config.toml
experts_per_token = 1
routed_scale = 4.0
optimizer = "soap_variant"
final_lr_fraction = 0.1
batch_tokens = 65536
z_loss = 0.0001
steps = 5185
Below are experts of layer 5 (counted from 0) of a mixture-of-experts language model. Rows are named router (the router's row for the expert) and show model dimensions 0-63. Each number is 500 + 50 x the weight over its row's rms, rounded and kept within 0 to 999. Numbers have three digits each.
After each expert's rows: a language model's description of what the expert responds to. This comes from a sample of Wikipedia text that the model never trained on.

# expert 9
router:439549557449437519546464522521489381463512492588539498488456434572421503395451461432462521507578479515523415530552547508471537440510487502549534470596608550460486495493463468551529527542491539
What it handles: Periods and brackets. Sentence-ending periods, opening and closing parentheses and quote marks, including dots inside URLs and decimals, such as www.wrcc.dri.edu, (2019), 0.57.

# expert 7
router:495530536521485504475446486488444500432432438542532556571487456489479501483432600523470499533504526478521491490499500519424535451661507512477519451533468576460442550498480482576552453526551389
What it handles: Prepositions and commas. Prepositions and commas linking phrases in running prose, such as of in "middle of", in, for, with, and place-name commas.

# expert 12
router:467542539472435573495433572471447428488524443564539568566481508510509514498477526505422536526496517478536455493517525557445482449521524552546531551549494564460497485509504453554509511513486460
What it handles: Capitalized onsets and codes. Capitalized first pieces of names and abbreviations, often in table cells or lists, such as Br, Pr, Sir, Gal, Ch, NFC, MCRHL.

# expert 14
router:476514552485419564520409574454429456496478446549535571542477450521535514497446533481474511521472548509564499464558547581482481476538492589492561525561481578470511506502525454585545509474504503
What it handles: Temporal conjunctions and plurals. Time and clause words like when, where, before, after, while, As, plus plural endings and years, as in 1970s, temples.

# expert 10
router:470590555418386559518473484490474423537398362536554526505549485475542583474432583400472472553526494505550467486467595585463440437550484577527560454518531519413539482544537417506459383464595490
What it handles: Letters after capital onset. Word pieces right after a word's opening capital or first syllable in names and rare words, as in Rap-h-ael, bre-th-ren, Mys-k-ina.

# expert 3
router:455527559482439570508431555466453447488489452567535556558486467511503512504486529504439510537458533499572472471543504588456477447543508554547563554543493572422480520488539454557523480490469492
What it handles: Digits and street names. Inner digit groups of long numbers in tables and coordinates, plus street-type words and name starts, such as Road, Street, 47, not.

# expert 0
router:485522558488474532575479540492476402598438481491562526529428446456523499435495484516464482429476581492521406430463590518514464441576542547542584509582442531398564507616414508518481568523511506
What it handles: Mid-word pieces, short. Short word pieces inside a word, often right after the first letter or two, as in ir-r-ational, ar-en't, el-it-ist, orn-ith-ology.

# expert 11
router:447482506538458550464453503387476482424530435543571515506576515436499530591542506595482493521400466359542423474549508510480480490539400572549584430506506555422513528477501503463533505479437458
What it handles: Verbs and auxiliaries. Main verbs and auxiliaries after a subject, such as was, is, had, appeared, became, released, played.